python train.py --d_model=128 --experts_per_token=8 --d_shared_expert=0 --moe_layers=[2, 3, 4, 5, 6, 7, 8, 9] --groups_per_token=3 --init_std_router=0.0289 --lr_router=0.00102 --head_dim=64 --tie_embeddings=false --init_std_up=0.0376 --init_std_down=0.00532 --warmup_steps=200 --seq_len=256 --doc_mask=true
Below are experts of layer 3 (counted from 0) of a mixture-of-experts language model. Rows are named router (the router's row for the expert), gate (a neuron's input weights, with its number), up (a neuron's input weights, with its number) and show model dimensions 0-127. Each number is 500 + 50 x the weight over its row's rms, rounded and kept within 0 to 999. Numbers have three digits each.
Before each expert's rows: "mostly gets" lists some tokens that are sent to it at least half of the time. This comes from a sample of Wikipedia text that the model never trained on.

# expert 175
mostly gets: "reet", " open", " began", "ower", "aged", "hed"
router:484524452445527514394490582490494470490421530510520453494510486593514530472522505528389473478566422452497461549459425516581523515444491522450528470493542513556530475476423519453349608444479575537612627550598499457514608464532519531483478472495497518524504538562517457553524470451508554563624473478536537542428527612501522595481475441521454466512507482582482520459489446562506513453490
gate0:457478468506544561449476420477468469566515454537496428457533489514550505537509501543485546545590424480485572389434530478536507510577530533438455563510646480506535514468511397467474523546426530473482568531470454531496543545482552554475449537464468576489485480486581534443438584465544566378516476544416465564511416448525523572489346463548420540450515490476489538495578443532489432484563
up0:549477440591554509417482468381454549479449430493476484533539540432517543492495539453504567491518561513466503470597509509453499500500463418444494440443528512500382566542434501534473472559544477489512397543539440501501450393501514477506480498414484350510562410486469432498429498402439530514487438506494457589488521452418524481530465459418561447486485454477507462376554561446558459481483
gate1:512578447500482471572524619436516445476490583483499490500571574483509510456533447517475457467511553414453376523560614470458514531510582427481582464457474531480487522597579443458564472471573480376499491495382480457529495604475590393489486530528514403481509471533526494514494509515529565487567459508569483489464488563550446610536469454498521511496573567467567536512533526521517448489453
up1:443504472567464424561503454521544523461520483506443491502449435537464446525427464461512514490526452524516511495453486545510385482539592508425492493565476523490440492474505452487423533492533471543564525547525481543465517501431418466415461448489344443501476487576406451400529542554533522439351496495489527576548442470529575523534545553536495419603598559488457420512434534467577453548496

# expert 153
mostly gets: "born", " class", " •", "%", " ·", "):"
router:467493498454407548466463530443475479504438551649490448560548574483432548475535515521507491469545462486503420539475466514484453470447432529392558530541499385554527502507468596479473473509517533562534510528549497445584586452497545547462514382520498518408495533648498500527493525495484516499583436489563500521447474520491495522351485410511508414547526528558463485458480424533536573480579
gate0:504447592519520479478454462430494503488488547482490449460517526432526518469604489560445565553496577431552457528450498491453482549614499544659537439511520414608433489401446517432454495479567443569562441509470490461564545552426524565436545484545446532473502528500530576481504496429554553595451462449415557510480548481523456532493568444499515488510513497476468484579507480527372529516570
up0:439539455500542509539549451561511477535560486541514494487472406531473425455523440432563442510576446601445552454552453489476504428461551512423532536501490493474551510596558478549508482525461553420443465601601453458474544442509510451483483515516490460472477401531434418495563533593441430432541501545575451562533459482477553437514434551453472434485488494597522539415422472502572507532379
gate1:545567504462465462473495452440539445410516373586441496462490548427378584456543531505592408487457510518456539612497541505551463532510439506536497498524491473458535502488459455498438484545554360507586466571471433545488577513550467496506547365549427459406503506521470515464490454441450409561542489595522495491475488501542472501513500538470454535427573508496517484511509491407419454478515
up1:483448469475465412455495486472469485458475404614434444497513477453460510547425599444618522426481450537520519586477619474508437574523426539556526516551492459428580526483416460500458465488489436499548455572458508558521514514529509507486547371559465519450566497497543568505507440535489442555524422530527465571450505516531455517530473533476525524419591583527509530443503485362487488567548

# expert 33
mostly gets: ".", ").", ".\"", "\".", "..", " ."
router:463501493453483440491480534440458501531443549554589493531604506518484567502543462541472498460520509516451458491515427549462480434499385513525521487516531496568593459551472531411452589511546496559554507583566538478562542469626595565486443459586413569493514502502516455526580475477474615516555481456486506584448514557614476566422437451558471517520492543554450590438576511509516518464556
gate4:541534487558499549557536570484512537539529526593564518512436525545483523463528433491505565462467532483477554467459556460477534540513602522467549422484451448492521526562468512611589501520457478579485457605476532518496539520494503456482468466510488567446530520447559516572426520534482366563423481496423575461495517503589551364530427663464526555432486535499483577435529539473502546521424
up4:488607482538525602550542534463562499587466527561626502526551573550547513489525483537528535463452545512501509473470494465402510458477520466521538491465542561519454550529446550549574567514537558578537467613524578514495490451515507443502503453487494478454465473493539433585468407565462399592531489465469576561470483485610495415497462624518498584476450499491426622482538573508504532515492
gate5:435497461538481537459426567411491591555543498456552497530530478480570555509456519585474507470512394549514537488443432565485482559427505471534511494472519512556493448490478502515439568572441498454446504508558540541486507551543489528505543455563431574394536552500480449598496556574517511448469550525463498557581494557442477511645511568592446570486425450493441470395577578448561490480426
up5:473492539499477537496449455457572387537454406545505407495525470486459450499396523459539519541471595493517443573525491386545482533545493447485442544503532444445538527542559523600477443431463483467468542444383390461467518454413516391432493556498486414460524557568412542505496523490527462495608532484530522513437479537562499448415519482537497441509571519433491423516480467502443499505593

# expert 167
mostly gets: "),", " =", "\","
router:527504499493438505485436530475448395499504544497548453591513467475478500518550477472498486448527503452470418569480502573482524458532400540518548511511530433569573449630491585485471544483539523557474594529531504454534538481560617534478490519481453484491542440534502470522663544453492496507589483460550612513352539531617510511473400491493512469500546597477481518485484415518484500436561
gate0:602427544505572514409506549494516525490555438411464427488514505527419463500578515475531448580511504486479384552549493498421516482480557533478417489530411513542560482527478478573544487562478584465476582443616517495445531521470478542506551509484485479488534448496485542507584477615437467596486475559518515588478451483487576475483474461578522483621468551479566571494600452575516436458454
up0:542531507608523453523530465512491477580483562586551520524478500499515589529558523476564603525503537536438452493456465558536505474465435548489587485454417513586453494508521489543513523491556491512430511529454552565479475435532436462515452468621436585418495517453403502570450387498566534469430534441438446555504429541557537535520504543413521529486584529497470510463426558399555518454604
gate1:555552474525428556443541566501477369455482578497441469594488552421476605447489554440471511478454422504489597511523493517592507515486423609450544509511523493420507499510549485439544566504463405413481475454450612427513444382482439508477478496476485517510545487457510461558492524431497506540495535528546523566516576442462463599552531474465457488514537519564473545493450462617519552512575
up1:521569423439449518535431515375477508453511372580472516503542443442566514522480539503500493512444613488560552471498507441475591394532511496485482464520469504445483431517520604485466497444439530501458516483511434468465454455511493518477484386429496502435512614509556535582532611517617488528558508545418483467521571528509549484550524457544414451510473534572463550516462499487462571497600

# expert 251
mostly gets: "nd", " und", "d", "v", " D", "c"
router:398466510502490476479433533484452449508468458509560503489569542590433574499602537586499507478589481439487465514541511554510471482453467502513561465542543488573517476534421529518447554465502489521547544554599520533544568506513548584495460405546474513474587570501623504498606455428523596539493541461557462521424504595531451534417438456565508430583552508561466509438498446558538548479584
gate0:449514589510512501475474459527548491545564425499563500457523496561529558476489467466510536515517431512532431525500495505556451427446492513477451500475515521557489602457423571471436445512619524468552537591550429556611536541406545540528520490468530455465600542543523539476555536434492569511566483563570502470389497624486368545516576447514576422538529424591518464524540536507473497503497
up0:498512420479575494482493527476403432519538585540508470520491436530438515425484513428558465417516441552467635497502531523487518468505502525430487498581449567478469622441524537481477516543476471540447437554456467612529440394530398621448457467497482467568528466477451558557494468521567518466526585509503613547481482463492478475619460470465509488512563486584506512531449543554545579468469
gate1:446472517500407488497469555496532548536532492568465542496587571548572454449479472487466485404560514533558540492602559404554534487504494577515498557484545571479489452480507515529566523497557549473419493568511575461492535527458618507506465490541588506509528591496489492548475485477504480563489493536679440530492454620455455456428506449608549548565423563527445487486560470461589450510489
up1:514507464507557553491489479515477489483496536479539489563508419489486503542540427455531526585480472469365468509466409528434473462547564447457530504478518444542486580484541551385479391471457483425592526453495483525535430432518434558509522528376426481456468410501530460501493563556507533431495529445344586574497501415555527482566515564455391486529538528570558543510492553521481484517449

# expert 142
mostly gets: " May", " August", "ode", " September", " October", " January"
router:448511458404463431473457547438485454459481488543602469478474486546406507464580429478481459480616439468450517521468489515626466492470421541414593513541588457640532534500475540444391501532531521518488552493543494521565555463527545503471497476506515502450496512508501497526526563461482533515554465445486610578449510533563533557406510499569473471540504530528372467421429484572565550468506
gate0:409461474554460450475522525441519520526507497451519378491501474571421445478573551563563416446442481515495496520496458547588515531513472485509533455541573365591532520522533413594571455534490409445547456489463533542479441496566482451535506523501418551543440523459448481534545521558461613487421499427369513448454509510479533404410444503553554509550497463573499507442535490504535540477530
up0:519432447559398434580533518409518500498520512464535462465561507453561488491569438573486555371568505555486508433479477570582441569546517455577446451426480558550447472514490482554568493585475481506549512505557484490576555501480452411516457477494458535520441504539441447543564505386500565469434542469497483453570410568495565401515521522511530441486492544601494441523465420408518495518513
gate1:552454498424458550600449581461487509436518472497476535489502467459392433571535436522476436368498496443477469590476512538540450588457464479498545479459494498488557516495505561476352499466458460550370517494561393556556497547494430455457466376547527519555483495456484482542505525460451573427537501516418468461467470565506445511392460536522502445450509508509531420470407463472494528522516
up1:454536541561513511551496539549630462552557499440542514480479467489502534517546453535475440462503447547423527492506513467470489605533439489496561447623455425543506520532464413502390436507492465581423455506565492475510451502518434488510548511588424445657561461530540521454485510510587493572426518513539457498498520564480534407501584545563498512506466486422518567400479421569515453461457

# expert 34
mostly gets: "):", ":", "′"
router:497460480424418489448408536467510439490531394597545545497515506514455462457502555509456462441517442476484455521476494520535504486359450549450530513516490448500608464486429534472463502476513553489559499535492512443573523524577585548459500454556434562501520494565510491505532460506499490505610386392602503565452461497565575506397485487540519450528565539497417564425506381549544471512564
gate0:497509432499424551492625551462574520458456494476441503526523487498587490523476523459544460471513485526614451488547619460479592532528417527531528469500537500537486517496520538433479493437541588463470588460577476508418470427513565494471453538417504548433501373439526491465553573465603484508538526515496570485525512560367492516473421539463491504534401399463587460491484413468530507482485
up0:440514550483446476537479485445528442511519541420473518469577483605374506500500509439441504524506472489541605481549487547414463451482466515503554507601483461443476551534430555632609472499463514551512454512488486479460489454414470457389476424523525430552494508565508549578535427521505542446451545433437571556559479529477440454551533443434539445535473415507485577440410497567515519450523
gate1:437399429555588524452475466601512455498480545457532533532483411497520451465497606556528516587526518448503551550498473504621530505477454517478488585487459424453502530511478538435492539483546467446444523495510449504572502462544606476513527448511513634457478478606499522521450410584456502612553450503491452534522424510415599456477581427508427462554483497501414483523521486548513578498508
up1:480428389536573448397447445544492569470485528412447476551488497434581450459422527580530443487480424432513565494505531487511539518443536441493499482542462456543550522447475640429510482454573428479390493497561460517527435488521572475526545495456507595524496500535596534504460459523509518597528510579562473549560437548445541449487537429549505485534465568547564481533574556507498522431430

# expert 109
mostly gets: " des", "ld", "der", "aged", " ft", "ш"
router:417528479459463474486503549370419459447418471524559436566482525530485544448580541540517509470565440482481487524507490525541463476472449565433529502539517489499494462576444477405477619450612500578526568533610535474535576448548560517467475471513438601515477419547610500452483438482403505557500419436526536577469487537536549483510475495561408522531479525489455595460515454542540539478484
gate0:515524546469504582489495485461538499519513383563590470557421604563426505492473526498495438504520402475480551406462438488498522409528437601546491460441525448436478491549478516459442470431531438543432572602566495575454558589508555437446482470434557563528413349459519551450483512469575513499550488472536494497554548504420476468548458549472484544528484476597452511500518480489474491463517
up0:480507616498557576529532496560460489522551420534455472506499455570480496523526554489498492500557513420524556460439519566499582408514482464457449507476539422448563532505493456519475460525511449481397508557581556533497556561468529540439548545530537577488540388408548468452436398546525461546529475498613484475537636456444555412503496491502446575480466522514468482517607403443498562446471
gate1:496508578473462599525485493574449517503432522542422574503489569455543508509475516457430569514481579480500539606541457551523544506520459465502511521516447507448534468545429479547442453523419370542438549477547467519510504414587541426506525474462459501494495496501511501509522510477382503475544523439466423611462482565435468517563476421555400377531437591436510471506474397484568432476552
up1:461533562446456517537441489500435542485491540558402525476496555513553491519453498514454531521549603460549498574528507526486479508497487442539524508531488517423507425476493432531447501534497347593428587471564458592490536477491523450479566433521426511503491476483542570492456513435444514521491590451431497607497503603482482465582447384532379427526415545462524470521554394486509430490536

# expert 114
mostly gets: " d", " ad", " att", " en", " tr", " inc"
router:496422450493499505486481513494474486501478447498633496515534567523353583456560543587384464433515487470475497496521478583572476457420478512482528456492547489570562454538412497493478551453561525488520546497489465484564557468519550532494451490553487602464551604483566466571588499465437543561521441424543546491479537520537514576501450482534464405484523500529458567486524453665580530509489
gate0:442527522505416431476542549554479548519503474559494475476567578485568536440441522582457452516598485496472472461518575547500529474463489426448559480492569609493474479523470503555493437495499506411490381463446580522516535479475447532516603551577469487577490458578540454519520551471508463538494515493468559515487514494502507362559488490444574392550571473592456390494565448600446430522493
up0:565500484586491575544507570499507570623463451493551533605553492513433553473599547500479516531516545492493476521508477576434451465593446489521447477515532467437511538527494426541505494457521538423473518474518522495422474477519511488480556480499523527425526439412504521605430471476423392507495495525486504514535579494396562476418496506571447449514537462422341558529545434525516563568595
gate1:520407430476502503501521415497507502614450440432483534462439450494500477429440535484466481567451604537472491575563409472544552452511522443534483501431485468491488546526466463470448493483506497529502552468552413440451540534479541512536454499486556588489553571457504627561542491388433518553542496539587446530531506535533497488482431446461395507612438465612471490551585404558498482471473
up1:423530502482511497485469550476572515469523521609619483523479490548473479538604599562504478493480498455576505443467595490473537520494496562515463654470495506486500478554432459572513485462530529526513461498491529554548506511442529475462473502534383433425464430453495463468499485516524487419375413437387578561436471444537536471512592454563540511482530523405508544493425571489453520418467

# expert 216
mostly gets: " cons", " cent", " Cent", " mod", " ent", " acc"
router:457469465485461434445480589494502525380518498507513491487597527566465535456520465440444447469558425454478475553518428597577529501453504513378639495572537484554524425510430560508424533461542534477568564536513515433544524487484578473441460496553468484478518476519495485521501524511444550525497431414619516562394569524522547525497486495577477391524542534521444498525508445593594518473471
gate0:435386529444424459545456487447467550370547447507519512495520507467542568413503469489462424570480533538583471508506466477506492541450535564558534515555553555386514448532511484461388449478527572460498510521565405501498536494461590422436486569509382435510520500547432601495505501481537472545571548499587422503419591489469424481525437410486498459521548498470553452493508518517521466479448
up0:467501504474451502600485500409499572461499607450562482538514454574514468348550488553531443551488444522558497547448498544482471514467544589551504531538480527534449520470582515546480517507497506440438513589578435521533559495522573441472397491467450497567402369495467517505532536481540528518489463559463453593442581514600464353530478498487544528474525477501540433570538507550487449486537
gate1:596445526466512380545541527538473567545523419507492476535465517478575515531483483508481451491384473420430551438424477517447483502460524524469517480477459477457515427503562492497412616537550657495506530491517579397501448517539531503540438509534507590514451484438467447460542462507455412499481502483456462598481426540605577462500551514485451511505526540497389480540418487520517570520408
up1:531568529444516481552545426476532572458490425458419483494491425459520512504487478492499398490423482436436546502515472444465464477532540541444557514488519493467482430554549525530410549576510614481595539454422497473500459488478450508478461471582555629458432486461494488474460492431459491462509457597419452548499515515530572570565565602429507442564510492460350499580479499508483558530420

# expert 133
mostly gets: "),", ")", "}", "',"
router:519510519472446518495427562455539411460391479485525468562541542515452505474539452467502509417499492393495412536461528567489524485474401550528580459552535368604547526536468502400520501488579478551516569547553501515554506475552604505499521449555445525471537577514547508550585445456531551545569466483514531495431483549577528457426476464543469524582554559484467508398505450520493509394584
gate0:477585513553455492607429475540472487484483509506473469554500491454460433498529484505439512521499472454443543487544566437520479442567403521619483476525477488545589444641539527412467542588479495552467471561517464478534533582438608492472501474534524408464487434549527439499535499467487528575527487613439505528488582514509446405401491612518449491494448515455558462548406529481499509411494
up0:467533548545454513587511461567508519492526463518511496525482462538458482462520472447486468446495471448413575537598543503544511502569453598509426396566463568573579437555541496510531472583450499542458449562465456463513531540498535410507512409496433436495426478475500399492481515527545479589484540564454532525438552446441470441407463616518512448551548423420509466479409532464520374473482
gate1:427458529459462554437536360374483467424460525505501524485438433379453485420491572480459449505457509485472508486532526471551536553402536566579553538540573489547590542452405458407485556568500548489435504508561427481534569555485529474512504493512496486528434504541506493534494363479446475573542442558482553511537464442479493559441506527420496552521467515483519567544574439498486430558493
up1:546517545503509486459502581529486553615476571490468593505536492599516633529520473518488541500529550568541402475412511382575460531582556457454568475437437459524455455440494474554519492570507471470546533515444536564463572432546429448526434463556406539517466519471556438505576539531530578471533557371492438548472485473470484479493470423463504513548472505491588511450443506514526513430442

# expert 50
mostly gets: " dist", " var", " ext", " cont", "t", "ruct"
router:496503430489502533396477504528532451453517463504547503533527583515448563465510518519508479514469494440452449535482473568590567405453418537521593427489577505533548522551379511504475498463512554554526570511499487445538479401499607537479433447526469505505541583545522515589614516454496619583596412467523594501484510492531598534471510475547494464533522499481476531472544459585556493380502
gate1:611477485544472555434520399541490441536578470475620552547512586434495523495418554519475546465514533490489459433492502451487510419489452464524521461449544339559485467550545557531550554458483588526521481571435487557531382547487510540538561512544500498515624464449462540588507419495528514551537466534551431489516501517534521495445504499560538437503397474553564458515570463593473521469501
up1:473565514511547531482446420544482432513511478509513589481453518502574448525513519462500576530459518483573448491463456547459538399499478436487479498466545402601502481496531493503538502521534539479528480496412605420522422428441595501483510514569478581468634536520520547561432472569569527535586499583567494468491537529586521526524574547556421448563472440443491567501546497605480505470615
gate2:516451478525494551435508406517521516498448515412501503524479531434479560494508606534546547579552472523530519503541397523544527432402449594586468519501395563466455578420502461507461528472511526501541575524461523569419563425521495566491549431514411458432540586504473470498517608485535475547528493410448482545579498525607465562477568506475469599530478437476592485503503449440490529471557
up2:467542566592481584460499575507553481563502521562414523521630454585505460501462435483458501440516475552507519559512575530502493531536480476465540448502541464608477561526500409528473469500483469412577555473486527517465436560492472529536468444433533417564455455595584507507493473465536546498443532494480536509478440477415519362535464501528507381561530457572456525499548367555485423477528

# expert 196
mostly gets: " can", " to", " p", " will", " would", " cent"
router:428475489486452461446457537476461476497493536494530498578581639576445506458552541516482478439521451464429497577529402539530506473437442509401610412535518483532553523572482571484477496417515512544548522490544482530573528473492531468389516393482437539436528481490510482643518551466482556593525520383491491481501559516511499529526526514565474502515456464524431549507488444534621549472592
gate0:467386486522459487446423529481478521451550536530433524563430478498479529462489503474540540441416477461460508427524479484532419426548464496384459509452614405520503442470591550485484511532648462533495560503601499464458425449545515599561509481489476522473555481510490520448489488428412440573406598542490475469511546429463550478498485468596478441487504453602427447528528507539507496473535
up0:544464526492603467454499497471463417525503541394392565453443518509482450543465545450518422587484464505416546589561529423560549531521451528611489530549486534501418607472403528505466510554479519506533467537441552411510437438564460466329445406541458540479520406462458541556497507519554489464481437467482485523461531520511481523513525536514462555503486486546519550463512513598477496495584
gate1:462530387504343475461445530484473490492420501495537469550511443510562421425538457417526539526505441448530505506482544520537402494486585462513557547548470565575451522475523549458519475451444455583575597556491572574553489516506543555492494512476549505605387535491525436448510532532572546524482513433433454468504504535553457542528435470478490584483543486557375509547452482532587557466534
up1:434472505503512419498440588600576453544407489487524487392481507429597486488487556512470498455513506486521417565472468435437424584497537517517533559522493550549497536540518544463517464461476539496485456518524456482499445604483556516413594533550530449449512529536500467411487621551598472485524468534445502499511471422492452519395401481425506519459421608529544522524454542517461407498582

# expert 143
mostly gets: "ment", " work", "port", " film", " form", " school"
router:460530488412450424383441600465501439498471547503501492521501573508510506440450475463490429469580399468492439538453415584605500480449501497450566511543513488541555457520456577443435548426544535483485526562547522546510522489482517543405507505544476582423541448552493488518517528501486526475568408450603535518387563531485531516489366502556503506522519544521426525521490525532595568433571
gate0:520408540502556474475458481603480534486618510496530408526431541444509469496608479522555501438445520452522505510594483559544480415501508482487539520578499533497525523439465455459462453543604487460484524588536462523565472499537542438562524500521468487490590572497458474445605502462469636476521447488533518538480544538565535482462562387571528400443453557451513530465463521593564498418570
up0:491422457437532475546547536542507523506596459516484433488444487526568577563549482496439534434512555448444553519449404512543494428468542424471551552494476589539593485453591497515432467518542522472418479524481493499503459510553529471621506553554489481542454531499497489540453505521499561467477479574462502564522556524514448458556468449527373510394538549386619466509476486530622466592562
gate1:548551413429459520457480468559533483537502510510517523452559415508484520622452523506532528385507515533408547534430425541539500463548523458494619487552525446513461514567418571523504479442468548535486505418505529525574545502515582471398479565527451559513521542438592469472472433551411632414411478532537527465544558525405475459476429520453541528519587454559469526545526515493519476515481
up1:436459499562631477443463436477491534488455519496516470574544510459487446470562452481473508467558510556471512477593606496487551540527584479450460587486488509559528479431506510566592532504423537496393527559527597474523472440411377444556520445511583457475414451466538479549492568450578549545488568543451481514494429492544572609484569507441498471474419499519539506533439473532459560519445

# expert 159
mostly gets: "ass", " rem", " ass", " has", " March", " form"
router:421506534368457505424496594432500457501499495519502506576593522561468462488510501555465453522530389494489448506460480537559435435430467474441525504635528488498560482485476518494445532529579489592542525571530531415569554503592522576479450443508481520513505473532531507494520495526497573522570421481508558527413500588494496537477479502507440429509527490493433461481426437665527524408576
gate0:412490528488499609528455637454588514483486546455485426557512485476541490486521409503434479490509460466496499518529632567477557475538496410417454474517508542526495450543528548491553536536591479472451510514490530555638515474567526518455515424507390504555457444435407467494457514535481529510526475451421511559437514570466416407519493596492528528458463545450426428535478406529524472489532
up0:509536553558546487417449383514430407553490456506589515473513454621490493496461492461523547462490465536462537572498465515535473570507498465464548563551570408498461588536566384522487489563440481475488539469442478434445474518552531527521428528486654538548446531504419558520565499535501405525516499539600466401518450479532509555451514457521573471523559479475501536510484502411471570582554
gate1:525554581498409517572525556506526459486495557499505454450553511399475470525521484462520464650462512479561436523475602506451518487437489589652583502524489566447514452566501534507423516517523514528498496525550535517495480479519500464392456491517508455604507511520524494484466570589548598491576423407469453401467508448526524413487492515590533441511557465473480540506493530627536438492508
up1:475541408526480436391468500581548437495443557446544545517447408555510439502490534440607488455524431492551574529542610466499559534553472529478490466471524406410475449495527486497439514549456578485503549571440583376489454487518441585471441489466598463560489438422505510479520438569416577498498571448489531517563475526513567547525491509506449534541571465512488521542586420495476478499511

# expert 71
mostly gets: " several", "±", "#", "×", " four", "½"
router:458450446497495494434485521489455480472480525508543453528515507493457534493618515495484544466570373495458494510500392579601515479457484556473466442536541480509560409565446545471525625461499548610561552520611515511532522447564537498496496446504411571434547515508524394539526463497405543562497466453560566553509450555503485547466469436554441512547449544509488555358503478484541572474546
gate0:527428506386407424501516524545541511479503592540494483469480537466499481457501565508412467485400440432562541501462519604553447528506494422427428450527477557587523482518488397580487563490489486589486513491590550462561538482508467539520490502503527468552442503508562496486542464548445538552434486455623606437467473450474419448562430483583472465521528603472469440546456463464557528541447
up0:531530564524468469410455538468507499433532459549484451538474448429471526431418566507485517611552500514573557530512390428575397482535506478578502546399435493445417451525516624458444480457459521547447565503483441592498519436469490522486544476486544543441587471513540608478475535519508542469481420533478500555455541508433540535473470479453572482529438431534560408501482563448525547409483
gate1:493551585520488557449504566531531588459523461463524514485467450531604499417596462411500519467529476524548530498495428512558434519565474495484422376581457486548517535518414556566498523495412526399477516500498454452618471446488516557515423450545505531485522392503487541491502505508461539441569562589438486569510555465395432528603489492543481476488553592559544464550502459490530486425532
up1:502567527492531475586474436426512386510518560516551560515456569517534430471545516456518476517470514421475494490561387443393420507559516535486457501518392519455498409560590551466488448541493469531552536444502520528561543510452563508500471547513501476507520326356496506541495515547528476398538555507412495590510544459530489433568438516449533530430433516492543487520513532523477454513562

# expert 253
mostly gets: " ed", " stud", " Ed", " add", " Ex", " und"
router:428405494525492509439475543485451503423449501554544524569522576485396592404547536596495512466580487498456462513551477590475546502460464469519570441519514486603507415493439542506423548491562517472503600536559503488519595449537526613432516438509515501435544509562525461591545433462492580599549504452531509587479512585518483504458475525572458468521497578555475550427514468534526562469512
gate0:485447546558511561484479467581484404516598480492501557484473481462540509529516561493481447437428495511417454419558444579481442479466483448496547515480566436589547522519437500549548508396525524430488417421424509440536500461476515510506433599521477567465553518511443400552604509495433580467477542531580505396466497561484564504510494548545551542507483483534551490564406576614559477535494
up0:568417532506508445511475516516466536529533480446412504487487493527585512487504482480398495410574443581546581430547488456501460526490509443522545523415469477532481562506441528441431559430521480460472463509483487462460542543576452419528364474416476537481508462565454408535585455390455527621511595462551483513611453562491494480548513481562445491578495397538505514529408483494512517496509
gate1:499534449600482510500511502504499534572524551489566491511548440508493641451453564483444489508536569533493544501484483625512431556408413529538447551566510411524467474432502551469476524414522543484420543482479426554547543456511445517449443526409451483401451591462466591565422460491532531447491479465500562552487548478551509475404445500502563562453507582499463610516556432458461518491528
up1:528461518445526542524566530535508495478466361611525512588394533510406438449605427464450418452548498547557525498509503416516562514609567517466456463416425450537575534425416566581529500540530531522492451540502486492460527482518493543512492446461444548534539546586465482538573517467547541509551412487421471548507509491540461456484496457500448510535525507536533440345470550542503504507477

# expert 193
mostly gets: " —", " -", " –", " ·", "On", " +"
router:526434485438431496513475514528488472476475534580508502566546511511481525487584467511425509460617480440428438577525388504516522514461413471461515510580504428547544452527489501417493516550491528516620538562519530471573524454515540580506468352587445529495522520526579452482602487459487532505516381443556491572381472557584545468430450447527477527512475556471465521469488446538542497472575
gate0:506498481497517425578545502536572421430479479606531459509506575458500454492484495451583483498506480479438375549442456507501475464529457535486453433487542482492501571461537551448530470419553493433524490448441536464535367438470511540543507480521501503523566526403472630427511514568552553473528535547491535603502496371444546555497425384488556454524590488493413454446499566534464524474499
up0:450490481434506410645557504491481402470517517527451530578525538421517496521555459484500510495543420503514487477528535517429535499545389475523463571563460556448511568547464600441483406480479534430569466482539521531549510513467588554502502406523445462461576463513515599435626492519574526470491531551565533566501519386490510577535472501432609503513508489517397496481474502539480572472477
gate1:544444507373556466458491481472506397416498429489519485457590362487597499449525508495497469477584503487456489509508561465479455547521567448539486515566537536469473522422444474437493481623479569434446414513512447526600449482540545477506422456487500507538464521446380445521547510416459513519491495529535508445409470464594496573483433529526422511559534486532480453561523464463428589543481
up1:520420392364523457522577487453532478425487436537518493469567450500539547453562491475453428502475509481450547523469543499542555586449500412519477539529541556412511534436415512402531549581457588470492465563473401451514418540516502501540489460508527488550465520512396454519526456460444433512560425554534522425475532412519470641519522491479447510549477529471468496493511541441454556568421

# expert 170
mostly gets: " app", " stud", " En", " Sup", " met", "aking"
router:390437499477486505445450548518514439518441463496599516530499530535486581443538495515450533442508463402536462496514447554569476500478468504433542462505561473550525501535451529502416527491555563480507639538539543489496549377509559562460522462554517572455510499513517529610481437451404513458474526462507550512335515564507540628471483457598460503540461522548454602449547488515540544494548
gate0:535461519539444352500535431500514548549459429454429522559462520520549582404509437529498452637528528600462432494496488520545451538534494571468565484573490489456508526503566452571465551480588588537492478576498494436447500450478511502452391463486544517506500483511479597412506525489429461511582459407422437440426433489534464536541497517515470543452543469564401552498493501568481544477501
up0:499510515589434461506617630530538531567489614501467528575496535549488410567518533417415570525469439466506452530497563550479523567498512543430504545476448562488443407495561482504425562539520387481509520537620507522503533511496513438538600514464418518454490562396499533583482407467515463477415515541492427543566536500493547531497458558503479514509521521466567481532483480438533573460531
gate1:524494473462482507361434479478412501590551471371526399498459382448450485480477487436393459489524462470562517545529470435542457505483524517476581390518552510461409475479510471466460560531421513517555475461538387536514567554489516505542486515526578614509477507457484587558584467452515454498527560493579532434477508540451477550447481539597518447536429565501467546479567485488525512491499
up1:473490452451539539571417500509511438538508423417546443494554537444477397579548578542417475461569583487481419591551405496534484418492532543471471614467548401539492456533580523424496509474559491515467501442559504599475577577594495461493537525474485506598570472477469586481462474432463460538507396546471496467541554483504481496569524507512559503488387474491470488489536517463516553530549

# expert 97
mostly gets: " the", " The", "The", " his", " her", " their"
router:522485460406469443430500517471421456527424446598490530592524473475509552442526441523386439440499464493462466542532485601503535486514503567418581403562496477528538552498454573514500493443608576520549504499575589462572560465586531537498467467509418520396526520547569515581464471420490509544524464469556490515481432514540508557382490478599441549486581557494518542528503476519509501462516
gate0:460438465574476435515420505473422563589424452397532442457471457505562484469485468546605514561513528536485431558467541477588493529473526472518521576504507517487610518478581451534482564538482464454513516444501459497356557440504437543432503508455481543437456502575484479461490639488481548511504621451489527496512519556502495466407440448462464447461513448481504411457549554445428467425524
up0:422551516500479548531441491377512447547506523568503560446510500515505543440496506488500407603472529477510526573516507437558553630470509508607460483553520515461423428507576438489517627537423500439497448552469553507490483523528417521463501452470535486439565506404531533589425400501535498544476575462471506567477508564480419613485429521488488511487478467403501585460505531444519435472509
gate1:585504458520565486418529417481560452499505478557493592500477455488459431541433514551550464408521499625411532513437430547444516448443534489535541529489411496491545526459477503598589508497523511543517505467409458384492516471584432531493513546418491558505514445597552411378445510505463493497519485454552491434513461461519535447469498442509577464511535426542435555456606533516554505546521
up1:433401558545466472568509524534548473460455502442552441456552547502500503553586507449526536508512626467563491471453471474463429468562465468434449479472541535396481520583566601427551382521566594509561560437603478560440455564514538537498474446570490501537534555437538501523509503511487441495441457530530558518391533576445514545505487463479546527474613572445513519526523554455443498478512